From a checkpoint of a small mixture-of-experts model trained on Wikipedia.
Size: width 320, vocabulary 21223, 68.3M parameters.
Training: a variant of Muon for the experts, 1099M tokens, 8385 steps.
Below are experts of layer 7 (counted from 0) of a mixture-of-experts language model. Rows are named router (the router's row for the expert), down (a neuron's output weights, with its number) and show model dimensions 0-79. Each number is 500 + 50 x the weight over its row's rms, rounded and kept within 0 to 999. Numbers have three digits each.
After each expert's rows: "comes before" lists some tokens at least twice as common just after its tokens as in all text. This comes from a sample of Wikipedia text that the model never trained on. Tokens count by the router's weight.

# expert 21
router:447513419396406486444443483473466498466468494588449401472393549506554570519436453410549588582537479443524522589486476484550518562540441480496555432498526520412504559478584508488532495532554515604549504518466502569509416548441498569389458495
down0:479550489561504533608568604444493513507446435490555456523440447514462501608488515521472499569474450468434601526455493512524579485488447495487557405505436533500620560504513485517435512511525587543469491426517553556476487435479508468461487539
down1:464522526444576494512535516539486440417542500556539576454530568525537437513392504449513552414506493564482556553379453498506437572574429550566592443497495478520569549507489515516580514475489439468551521611496479494557497508503507499547481467
down2:497514569528410540486452537504460452482563424462435486596446489422403503497588512437532481485482490514511494543459515512566507552490511443491435594527505531515499578539549442546476509533470472488530521539388423595530530554478514396462537504
down3:517513463518491454437511462513478615509497509562461463476506523502547485541569491520526594497537527425442607580446434475573574540465446432560472492544487542494464541487466520437486554501566512480429511453482537433525548522437461515525613556
down4:507410499581547474436378471523495436516511567551539551496512562524483563509523588509521573519456454595413577472463549526504523499501492480424488492441616448508439509553556450493543473605465561437442454499473471417421536567448508468501510484
down5:499480560544458420529525549525509455566435494497469513427514494574534567559459620531505509496590537484574474535511467483438524487498467493524487385526665548499469470520551429421497513437546500556480482479552541494483397509493534500527537499
comes before: "|", "-", "\n", "The", "=", "=="

# expert 19
router:551544524586509542431559440545527570532413514438541493469590489443560570479456411491486490529504525505412514558510502472552481534476460437503441547479543552517572546491422533542436511477529475569608537427486491530470436480483409403536578465
down0:483493453555521524562406468489460483487581516422476537538516495501533539586511539429542531550470423562445479460473582566522584519459512508473511478388484574503520542431559505448455484547451485499451521592550435509486612470426482457696507423
down1:444521404477453459436537473474492447477508527546524443451461504463473562604443484417568504433353501591537536476523530434537428536367473429403501532519610482482505506423540614456524591514453529509544513542426441530547486501458510503564471558
down2:426511508516493502510502532516559460551528527485479450508503442536494355447482379497428586582502457436544558421514492507423469499532394585507526413553568470547495474454519543413413538549432440368512580518480452470537534493494546577434518469
down3:558552484512524478485501446461540542432511490484547430505517494522539542515467528544606433492555474498461622605430584542552527487534452463539557483497483485489474381500423589398538507505458500582547448542564535528501509520545434435644536450
down4:562449407535457468534457483643463474533483526412532561529534450437498535515483442481431432585465491499572542492477545501471513475468503554556511422464477449531534482553619560463532532537473513460496604471476524387537509517497588566530509521
down5:538547470425493520416421524495493581548386454512511545504463450476481556478529568509463462542599548422519499613657565515462533542459482545425476486574462431434565454546502514445536516547599577505526474459488468529531449483461498518549563474
comes before: " the", " a", " his", " that", " to", " their"

# expert 45
router:494475513448453526587470513495451550530590512549532482477408506511448500459480511567427452557519523500592513431469534560485517547531506538613534546490571448523441476501608489470465467567492574437545515421506422496522439516491544519460458551
down3:546553501499502448606511551498496403530463555503619407458485493535504514424515520584562510517487461484506445533493502478502550470531536525401585499566571473520421536479576429472493562485439502448463446461523583456560469541491402640462582479
down4:570533460525475558594520534483498521371530558517505478534504454499546572490481570541583460533473386547530540485495423485494518416506401456478533516479331500481451537516472483526469522492568490546553494498448599474598572437457485498514449506
down5:495481525430510443463489375529619502627440508436449460572409412481602517497522581498490484470591511466398523443517523423437408502524546488525500476506533473563428521545462531510472507484476504453543464521522507419529443423417457424436517458
down6:575501510538466481566514538534530479586531458540498420509529449474562493527478529423565573408494508533493501473517538428517554504419521541573415505546444539500645375533476458462503545495468394468400401489521546483480502493421446460524476475
down7:460463463545436379543523508449456558451504509521458388566540598472493492499499490412411546539490383510521450547434435511543607510496444549469475327473562544476554522496544469461447487456460528452444492604505446496488550504524520541543485485
down8:436467471520488483533519685465511448503495526568463519497394534428499646502575486423498448409449469472574454478560466556557590541504425507426438461479575502505457555582460537470514527490550532443556612490448478525484469489428610456543522489
comes before: " |", "5", "6", "7", "9", "8"

# expert 36
router:587470451476522492500521461461504457581485476490479442563537556541461516489467487482532557585450516558481508559502491553531470432512454483425395422520445603415569538505546490450597470418498581441422458541441437427481478488534432459491575465
down0:566522554460604462522607520549440518560518451461563532461520531546376487496494630647504604458535565531498541520463502515488385526550486469484636555473498383464463472516544498560551481532505504532529498494473525537507529451446487542494510494
down1:469498446515518528510609519516454539516496548459456514485536446510381508521622411542531680449492486481605545451459469482554597507511440438464501451584573477545623527558473447486470577574545497422461449518618498460563582482452462449544503474
down2:507497504446526485478483485388450463441625532512518437416529507551490489480567483429515505461406479487594458481535516506442504530488516467555587381546570427466501499454452504478505504533546528465556485545488451532497350535505447513543503553
down3:515531406458559509385444452493467448553476524443461551506498574534495490507475490480473471581484561522548503487484460457563478449429509505474475423507498497471423482429547463502497467411484527550474466503547490561544499501551469486453522509
down4:513472509553525471602551597504465474602523544686489485518500512425472422484549427504540515526544435456490455510519495478509513516497475572503569457478563404496485566474473544566505376542449441463485574488432467565568514529418455521607410481
down5:488425543486495518539482558559448560497457549602464478450479552488468626483451448432560517510499577440453451470558427504447467486569573549490564593505483428391393461513429400470457553604517552423460452552524554445507501498555540459495497486
comes before: "\n", " is", " was", " (born", " born", ":"

# expert 39
router:488533541540537477552572446494478472543501552453482465536492446470462368491455375492428547456494471575524545533448496488501550426543504458530439467504443504597465584503575562559469551473534500476443698379448539468528567515533441519544514452
down0:368478498509533438436477517529543377482563454550555473443546401470415610519432466496595465527492496544507529500474550476544451538521469487558473500544550503500441461500463526547523562482485436486585499478544596545566504494566444574607458417
down1:470477452530499590533493502550461486506520445492484449485527521472456586583512481513413433554379582547522490504474447480478466523505488486652510479514598510461471401562433501464520533520493487500530445549504511474483534613571527503476493467
down2:537457464487464557546506538500447498570586473482435542504556519570506466586569469498435470505501478454558632559498535501583408493524495381501517495507504428425506506456522518472487432527537542430414498514517457587490485596551565430510585525
down3:460507569498472505433480475377459485439507439516507463489522603480553428418497544495456546498469559480518529558495491506525484564471433494479472545531529437481466422453528409403537518478459571501531503506527381491448528505504507484445503554
down4:449478448495489515528520531584479443507586576428442515588514510467527525484489532498421488540521504433561542460516527507418525471493579482513436520506461496460537551450471460385411452461561517585451481441497471557463597527480504538544612526
down5:476470516499519552468429490488502527596521423518425389446434595437532528466578495521512523586623556428553553476512493516539475641487499477479458433496491475437352481468478483493464565410473514489534511550514455460531522475432513523579535460
comes before: " of", " and", " in", ".", " for", "s,"

# expert 17
router:425457514542428593575499535540543474425543479489467586519559490521575577538517568438551418408522475439511454554481510576443581576471544416505487571558488434563551514470469462505498551570505418591526460561600480502514502483427484549456525579
down0:487559524520421478476396528565539407439549499585556355469441492516544597557495420619526525475428498491485497442508475518500480532511447511613529505419526432434462535412477508517367459527493589407471496509498537499387532435479478587484463477
down1:402521452539439507537422509613478541566512572538542565488585553490468624480497545650497414509519523538532459458452498557419556565464397515465533667511539515547484544477452464521480489521589481502478349529441608515462444433516531485541508551
down2:511500473386434504501530422497511523423550468576503483476523535460521491577618530518376603445510575457524540477463469415523502517468501539455391383488547519518510508443441535435543633574435505514520453499411445509583500490413516523412494476
down3:517457505431416542527428597537546490541522453447477508550490435475441562514517408434529485446588599443507459586434568583524410541484554567433551381490539396487563610461455547405423482501464429488415445490469458572555493518513504507500500572
down4:499497431487411624474593537502525512522461512392529551533508516489522560439492525481523451543526508491495527534509567433411431482471488534520473661512526417497465554573539502349552534505369515484439458514580503493469488547560476546507546509
down5:478443463472524469496461553513495460483508487497507468451503518453591490545487480548520591535528455471539471502381537494573476450511491511515442454475553584490632521503338431472505552465641448499554500489444425435514507520532423442488497372
comes before: " ", "\n", " 0", " 1", " 2", " 3"

# expert 37
router:455463461463389516505475460555476454526572566472525514479512499531549426550405524519527418531520593562501534558518572495527482438518497475541505475506491498422428519488553544468421481511503570402498590468514497429541562629531507561550456373
down0:508472452529481577492460517575453505448441536489527462471489511578540462495553424486522559490480500596473538492533427546474559415591578523530434431424539558431592515448508458528495570445467368601487465555539491498465474522463426508528460605
down1:440546600527499489512575494447425471496513467525500596534488469491433533483441561421463626591433446453506576475471479438541499517498512495556479561473564535532486507497473523471440448494513475475502555462482552489516497511449440484501404492
down2:458417499542480478449481402441550524418492536522422522505538553543510625480592519541421543548433517506531529555497551415469432503505492563433528517437521568497567519531499468485496513481460498538397515461580505514444420446514556437442559466
down3:436521466493498519501453499454581501542529593474458462424492469578556554483498454492512457575484542443535443530460477410440556563590553441478575610478489552506346481405538537538505472518459489522566424508571433469568518491565528510342589486
down4:493510407492418542589500549536452341515476468477502438422436481538483524461482456435494543509527498484478501450492543478538453517520558492544488562501563638609530529490453526488501458530528482539601465508654540554416454546497512503441512509
down5:599563512463495490458537447529514417458510425498542428494541529561489468464591444404500563410500548533440580469552409519538554517489575525452463545537522450492478446512399559533503501415540579448567471528509539459464541480535557446629447467
comes before: " of", " was", " in", " is", " to", " and"

# expert 43
router:430452504528395517529484540521478504549507511499518610489526462510536568574555567430559437448520389419525480526428524586472558555423495454437503574549567411583516458476472550534551550551525491583484417539545500422496490566450430487510563531
down0:517435483536500460435522537507478495534453529518530466515514549423556434546467499519494527586467490536494487480567477401465464493439512504469641672403551532554537523552564395561504391492600508457448424549551488511525465465457507529541442507
down1:497446570467566515484520445481446501452441443454399450511496484441444502515479458377518541522553494457471474475468451530482552489583532555593446433565561496531474438498518477551472467400524495477522510546482475532526497431558456488471499472
down2:488528518576519526508511560486494487513550396568549517499465460378522478510526475454474496462533553535550455554487409324487536507516501438489510552541593396557495498455524500534468618560459460544520516363521511530500539516528502527463390506
down3:448461545507504534571447481496428516418624511516422537455569469550398531467448509520582484468463452589485587488527572542449553457455440515546499464529536488551554493476548547520541496559518462544444554494469437479562472545444561533501511559
down4:489649465493514539504481508565478544482427621426518414500532447496492437450517444528506514394506426529521543475513447503554559499502455487477527476440535376464519476504532452411508503525556468488573541556470469496601479522482479482471503513
down5:509518479605531498499465494450551524460481559509412553518530449595489494456491545420478396470547570531491588541487532511532555484334498547521494578537486406539439466573504514439463585484396544494416450630512542498536496489507473489543537518
comes before: " ", "\n", " 0", " 1", " 2", " 3"

# expert 22
router:441469501451498493518490550443489468484429430548504449490435501548436437504535447519489535477505437504573372498507503484529503539564439505543528445545494447554510500476573553550556616471520425491448636511535559478552548470496425549476435471
down0:545429565606514531502455492499448516483492431513485522458647489556499518495462519511449494532507559557499591512441523537507505514509551556444433523516546452455461437500584541447443529536492515553521567390550498478425481537531545367583486557
down1:490568477519512444488557532520480588508520429422480441411471459454533474490517459452456567467516554534513591496501524520515508556520437485507583504528489467462465569538484450533549442491440542566497474537459526447494567552486509522666353561
down2:472466476540497498580480622501468500498514482465511446615490633479520456503455459509409436484543495511492513489486489435425517496486454536544471448467516510498566479506508542462490482486438447446441492554463547556450418477445471495469534407
down3:448505532447474597599478430572514580355454498546460427533538465498532531501480582448431509523519359514454565486531518507492427481472474552554502464574485435522529491545401515505504520507531516560458520461414520549555581486577437561497512528
down4:539474481460504494579474498537507491488488508450513462446485644450503546491621357476537434438432463533482478478507538489557554468480502526484479565416411549534441501481518540495447482540457402396531512426465506503526513450539505463453566557
down5:480550518540570466417558524475498477499460408515511473508432515520542433517557535475505500490497467463554487602462522474494549556431481381408554447564429531459492531437544517435426414549535569451472502519438525520570504480553439536520558551
comes before: " |", ":", ";", ")", "===", " for"

# expert 35
router:518470414482387489528552557623489519439589534574441553544506423547512532540531505406569374499522413553493543477536499558577542509454516467495540611532468416514508392496449517508579569515573504618500412498518509535499532558458502473483544514
down3:439527639475551468561552497454539532492568523405412513487523525524530502493569414498430514543475448480498547511434484457488569538446439470481545467476490527515521491471524584466543515608506475449520486501441375509494540519611467530419518449
down4:528451547523481467540539518538506504468480579535418472475425501543476456460534613435474503509532531573447553588502560519521576455490531462527476484482558430473463440514513525505538476584552454540460529550468597519502566622489422568586530622
down5:502434440516486533460423508467413470466486496441457463481495516588498426583405593556528542470465515492508461516578499444549518521627437491474570536484462396508523548555495485460521493455491493479456558496419508472491503462483482580441513548
down6:549447518538543482568538421494467441467473540504501548521426440540495533491490474423541540529635496566530509440416552418489463534566486583570432526537468598484639556526367458459442475460559574447585510509450466514533495540490495517487490443
down7:422513571646349485525441466526491530487510543557580573554476467480497456536450557423502454579469465480553519511516556464516506498513396453462417566532463595544581541473591490537516432526522462586524553518476438479534487415479428441487556590
down8:437459551509578600511539485433468523550518471498482493545505519561534454495479461428576496402468496484532524482535453509563486493321548541473486488555602462470494483503555530548478517466420486564467401483548530516573530471577486539486496453
comes before: "\n", " ", " The", " He", " In", " It"

# expert 28
router:546520414476503546467533540484549461519504503603438453503449565509499517603483477480543516524458521424486422488461519532560577503581462461431444436443482576409531503444539496374557431507523535536440543538467430430427440431487568506441483488
down0:505501504507508506525548530469497506483556552527481454564485532543489486476515436499525412436509564483472494493429430491454484469498504533495521653476423520492418511507505481477411535535499441451514509520483532553561501499595529511640559504
down1:471460503510476417517484508514527498439465582488606517420446477499477531375454466556494449542497515510432512523392569439481439509457471600604597600515513470513459519558508588514504419440463523584559531571556438528504540535575516545575512453
down2:539599492527495467461506401538487569522503528435579506542585417468501466450451536570465511513545636553380462518442505543479446563369486489477501447511455494385537493564538434461446542532444526501514559597501530484537511458489591498506474565
down3:526439378525517398449551578511489439602534508507527481484469417516492486507531447462431491500515449407526403573459536610465429494557495444508621458550484551503447441498534503471516507475510450521472526465461481494495481504506440439629500507
down4:493515498505451485463448614494517495553394536445509494569446483480508488588394534518467567553454425498579562516453520584529536532536551595531465458560581521514516472432412577424471489497539505495516446550428500440486471529461509461366471500
down5:453529425545542494568480525546415594458410342587529465481466514557557505475535464522438460585464593505487424483402464553491461548484610513576476511529457494560599489476516514537513441459492501481488476592392579513454495487438509511453426456
comes before: "\n", "-", ":", "=", " by:", " /"

# expert 44
router:536464574450500557438470522508456588509504507406552423617517402568512578510567383506440438504461468521452519510493483439476497457494474420470517416497579438511545573492433507510474525434540479526579601440516547606521424472525525469525529517
down3:530507413447537528503438501469465446463625507534449482461486519493493533445574553478391520579372478627547538447482433457479519479568490489473478403606486429464519509465503485511508464522545493466451497609535485492587544559461492483437542496
down4:444444549475513588488465549511488479543511506516553511479497474525470510481469514551459530538406530548535567547437586479522435553524485501460505470537487447585511490496494502502524416589567493535437515506469483550489381400571426468470484559
down5:452490543540479514507511545486493524426478487536558462502430523475525460509494589608468544524465494518517458467512520509570528434522434589413448495456588569526570562527550509418431434495429503563573471511441455515570477460506512524485494520
down6:441478502614531453446514474501425484460477572495500505478608479511547540501480614510467545450550575414473471560559506460471505540514460482524545508549444519445483515491522528530563488619539508488475514529564532509513495462407604546535507602
down7:443547424490619459478471452482440386486471546499465437544530468466494441457474425515545575537469522470457508473569528503605463547490531518468406522540481490534517472393453505509461438461512479394532582470499530510434453433525509521464481626
down8:389494514454499506580453524491509496499489538437455497565505479490372473579474537401514408495489495530505436545512506492538499549494566497479422457483542459513551532489531473477540502458491527575505525477448564443471465492396514553477507577
comes before: " to", " a", " the", " by", " in", " that"

# expert 25
router:443547489547428570538548559452531545478609515573538471495482488508396474500465549529468476534503434544543495437491430554530544559475518526517502568532501439503439435561602474407481440437492563430514545513549462612450573549452567521507367493
down3:448552601556575451482626584536492519409524482508544530503518435619529599541596436495452529444565551488497488502489488587551559541541555504461502548537397546591559626471429448478477488480535587504530450608555450472469473526527492480488499439
down4:465464578501634367493554438498457477510519520455516552492522479533519494576496592622475508484496514568548467517538566421477359538385493582437476394460516574508513493489444452440563510483430495494509463513493465575582527483516513518433458511
down5:621480581447496486518574489545518518467504454468513502532505491414443448594524368410554543490420467492567550487528475505508510502566441534600419571588512453510471490406466451579562473391508430575492506531545498476480506436565444521534460458
down6:457422600486433343520524470559454490483445514371495587505382514526502430546526443502549478515527563418431460530486547496482469484537512522453512498563394467518555439502499520481513481497525504523535529616561446543545444442598428493477512513
down7:421521409491498488490513479486529534504454499462489526546418487507493427499530491527529580443512517430519551521547453484394498542486500563414488548525504538569495553406463535499628515497595523540474426531527567474523497447492466505574486483
down8:441515501475447476473563449460397438513499481408558494532517536568388491457608605432484416499465464480461599436455565549448526509437569569478491496495569529425515509490445475521494558537601438541558568525589433526576518539482500547533367535
comes before: " |", "5", "2", "8", "3", "4"

# expert 26
router:474511422455391494426424545516475474468505475546407428501440562522524550455444423401512527539584517464498535542514469506572579501563487584457522430513534447443465561509591466538499487562526573592531532536445576564534440584516518495404439561
down0:407443436538362467505514457510492541401466422511464457542465504550482537508570416475428516491515506463558570392494376566541591496529503543487507532482586422488544470493456459413525466575411562491558529512418517533492467482575448433429528550
down1:480488483578528490514415567603596473487434523622565469493465504498485443428544444366557451467463509495467433543534470518505465592547508510546485429537407393498361488447571548423513493528541486520491405498466442493463526516516473481394507567
down2:453464512522557506481603510448529597549466487442407457503548471504448482617442378542573540467489503475479462540626532502501560485509522437576514446562518539522520502519527545511465513436552465496496531483363477378472431458454503555462434408
down3:496511472399494401498541549550528547450479508516489523570467408470453436422554491523532466444582595558490497559531454528523500492586537455515514524581561624544480438544443471387534510463462531563418557487545460475455364585439503460460508486
down4:588411571520462430431512510451474553473428484520460504543522466472432451447429519470504478509530477539555626497544474438546452463555573506451518560563502423505540421431501509546492432564515446425522577473524477454510482470582462518513459594
down5:570485505509514388509475520461533561564586410518465505542522514409519529514535529476461424489576478494424507448587514498620405525518613557503582507476531435525454446519501521605451480454412473526511523548482491435581476410427581450458557484
comes before: "-", "\n", "|", "The", "In", "=="

# expert 23
router:492494578419439515440490534557452522484489475427550441532517447513524524515519423507505470477480487470391541495473503435479468484469557507505527496495526532523502560544390439493531513478509535559595567434477493603448419548586569509507585532
down3:477458543486497588466491506539455506519524437518482515479592440563476576565432520433442467456348551502438429531459450640532519503480477494523492541532490451444649513451575562442483559516521436542511409464442548480549481482481441565651468498
down4:511529539516528505549540527486504551567496494413527517419474491482479482477430480463558644458557508437518493500578505456486493498553488476524443541458588390394431458467509469503492583483521515570386586530522646482506491511507489477483553492
down5:516519535531515500473379575518510517463442461493449501475560579438525607476477488532556504488440624504491490566524547566554483607530377472555555518463482470507570501542539549452490483524508437591484522459495601521511550523510465500530594530
down6:636527400600542538527421474533472401495505496522506470481551456460461455525435473500546383379509548559532551568599508384507528516493560585475505439424510425468482425551478556504450558514494480511427552516545532457533409463523452425452516486
down7:497491506551533469482573490482535558548516469403525600459429505514552646495494455501496492559502468492531444465470533553458402550400512548498533639580453435474563503577406491456494587571492496486545438565575475510510562463552511563520519535
down8:411520574537512398552438435461543388391496518490463519435535422536391492486541576460455588504443480501521558519484495542480507440446400519431496407554457488546638387545532451523500431523426447529526452430594553558497541470521539547548512527
comes before: " the", " a", " to", " an", " be", " in"

# expert 41
router:593480518515470568561447489498522512531487489491513590541486542567513538475424508503521394511517440503531548535482545584528562457497541595435511561512606466504445459554567485517452512542464483524485513536529494487601479546535469514549484500
down0:541617513485527512531474537442497515505569530381519518459543539483475535503462571624563504467491536558446470605372429439506453414502484521388438542560460473501521470472494534447526491437515547446495432470575532501449493486463534513526552489
down1:471505514460390507447406525477385525457425494457523494435534452524493557513490479481493528497521490492505403506536498519455488528536514493494529420556515598636554454475485479431447494493443464447496479556525414458435501443535437556526473520
down2:602573550427545522505524544479449550537494476560607508523559544438430447539520477560486480493402460549535520457579518453512480481448419435501593652463504423475507530538448400453551436499476512497467580418465573567488522424509424496597505428
down3:398502463438452502554534533546532481521445568516578520516503517434524501626512461555393528525506444451500446527470437585539483540538405529541488598521520513535542479469366468520491558534456568551440484492497460487461526515480504537492584456
down4:463516431500532526412536456579537494490562473518468523516528476466496489551561465508470321607422524493563506543490540545467539604574484558483495772488527392456572501517588591511508557459556509511544451484461548483479467442498498483482560542
down5:428505482519454560607518585543404596414542522504494489504466427484549515504491466464529520501478443547481469498433482434478542569487511585511546460545484522489549537505450476504422498496486477456564434493460457560531487514533534434496504523
comes before: " |", " 0", "|", " 1", " 2", " −"

# expert 12
router:539509519481457513494479473498497572450415486402525550512530448531548518524516471517517479437529490546456485546500481515509469616534452436492416557486472498518685558464438513532528486473452429573578517454557562587520459448499390451558458509
down0:556466496514483460440517559521477607473476599507476493496463531516502566455564498492561434459611501489465526486523503465451506540391546511452483476524493555502521616502486513508571481483531434536470447495498504526481432502471548469693505529
down1:624539518408542478484434486472477503566469575566531513499525477449503542518478538516485482537498465438450490492493542541483541474441505509461539609423395555412547471519490526501508560473515525492576550524535534539563506527524564490391542452
down2:488427608560430531498521482455466441538555527514489445502522532570488542420441450453398473497475556541511516508455497414539481615530458440464544490494568482481397431544473506537435513461496455440489544433475465474551541464520437569496663546
down3:516473527464500469523501456516507570438624509440525442550503484585446526529534568527520556562469577566480526579489506528478535514552438552455546521521435510474512528463550502508483464396512355556462502522485565473424523553550550446502508534
down4:497528509428423479499436556444572466513562594474482522458532444582590532506609543477474420441511515505414434530586475492518612517502451461584492439517462499585502543452429503461526483629578470496498494556527537531466525467514400548542482532
down5:468412443532523620574577422545667505564495568487518461392446481453485556495479519512502440477488591483583511539565541586562489459577547479576422481438547547443528485513550501445508498570548475454513524515500442494488519541589507493418521518
comes before: " the", " a", " his", " to", " her", " that"

# expert 40
router:523499540493395547473516480621533523517464564438434589512530451479549544453521397531531450530500460581452495551509541513553451544434494495540458543531459567502617551476391490508483499554499418589585408449487513572479425398515499535565519516
down0:504507501445412529514524523511583506426482543503507517532579513494482515462453583468561537451581517504525548564560562513549485504390460409518461603501540483467471506516394545440497549527405522500437475429450485551411477548546482501356457513
down1:494583459422410435561537452542518461479501501477530559471530459458506488505504495342554528538547489464470478563534439484454468478432535544510423461414494532492487499492542503526515462509492632451384573470506487498557486612447511586433508628
down2:583434493580538582599628504574410512495442519547541499518506483454475555518591510560455508416493511457488560455502488567483407445448533474541460535493508543449520514482499433583497531566569517600419393397481533526496552517456599495619590503
down3:532506547504567552504501537428598529538534516483576429466407486498443408493526509566436641579541481458533528489559480537496516546562554520510548469502506522499474584466481498519479521559464497517555384485503458472518439460566485428549575557
down4:509519529555373439475520497548451487505518585512559535465545465483487528535494468434499460468533549388524425574517494508532541527447467476589452440452466597460457386458403443560462384510478426501515460516472542524525438582510508473431576600
down5:507580419421484552486530529427518509559497570492440531514537470505541558528500441514459472500524560584549417570522434505515561439532550492484503383558491586469533507566492438470603425487512504565517490532436493549468461495455443399471565597
comes before: " the", " a", " his", " its", " an", " their"

# expert 13
router:500464559389461557435562521563465435500437596433544534444438531497546517441485438481563403495542514459478410517474466509468503604549558475514436386435442608471586537508400505423493520524514542569542423487494489535467464511553541542536510472
down0:481497497397440438413472420483443430544478467503447539404457463562508510559450511552531581578496467556443473502634477490537585447462373544421495462471509592443526513546535559464391456512548558488474421520537593591444491524434473549452469468
down1:486418459488515546518568547450570494504444571531504450535566518510584500479531509451539405606487593490572573521593507456474535464498431530469563391487523521460494480507561495459494499486492490518505551529500530468464483550539414524369482558
down2:536550610504569514471539596473543602446582478404476538490605461454513483432487583561432475529564424534500492459497513418540482473492540482498533493506476554521540494499583472470486399560485485595523514480502514511562528473602466541389540511
down3:435481519513502526495524495597465449439420460515506447576444486556546386525557402434458464540531485560501521482514467499425458462577423486476479657538576435512556505441489568455583500498539508504452639588448466468457512466479512511473538539
down4:493492541477498442501474545500512411538422524504513559475424499538470465474536573407475497444526487523518459504553529504567548569454608533543448459600489443449472501369392494536509551384495520550503588496453498570520613561464410490481551568
down5:364515473553555468462508465446528502514485490509482399516486569482552516486477578472456450470519546436511431539468444530531440482598429576492578449587495501474515485482544505463454443560524462471526456550436490463445511490431604502354471504
comes before: " the", " New", " United", " South", " North", " town"

# expert 9
router:481555549568562436464560532506514470532571505509509530491525533516501386507522362539472415495495430515473473446518503465561484393489520491504529443476435606471457557520571547490407471438500581451510611458460484432425565535539555546461562447
down0:444488500548532590442527477449496589590456466504504475444431596392559368508503507522532522463544559513538587531506540525654560544515537457531450493503578442449543511455552514416534516500540503478497564573502469457482491483549461537572518527
down1:467430529461501531525507478490540496478491494549451483436472478568507574476518468629411499514490537436453541436538490490494442510517495486588393470495520512509485565551501474493495398505520628571564455551492420590461484552520452561510498485
down2:520514500498445482406531522458516488445510522556556468460392554449486493545510553547573488527524542485486437576401565503448426617473418532518527442479497423413458449474505527513504521544538443572593508471578511461454443515499494458606417527
down3:517468529551434561623481570469540380502444552497477483523529435492487544500455557529532476476437433499447517482532538476436465520433510512555391471512476474507572515399450543439534515526473559436536438500530539548570438481492534369553516541
down4:577475426476501524463524506504476493491556564486432539450619432511491465443433530531491495507528499512462508484436483555399467484421502492495481501489570478485407481433567519424455568532493497402491513417524523469431545556514491524556545558
down5:555546610444504451496424499468582487429456492500507485571492563492519511493525545486478529577568441471443534480478407488443449531551483496521512507530503463455495529504519455483487513655443468487389435593455518549524530461491461426507528488
comes before: " of", " and", " in", " for", " to", " were"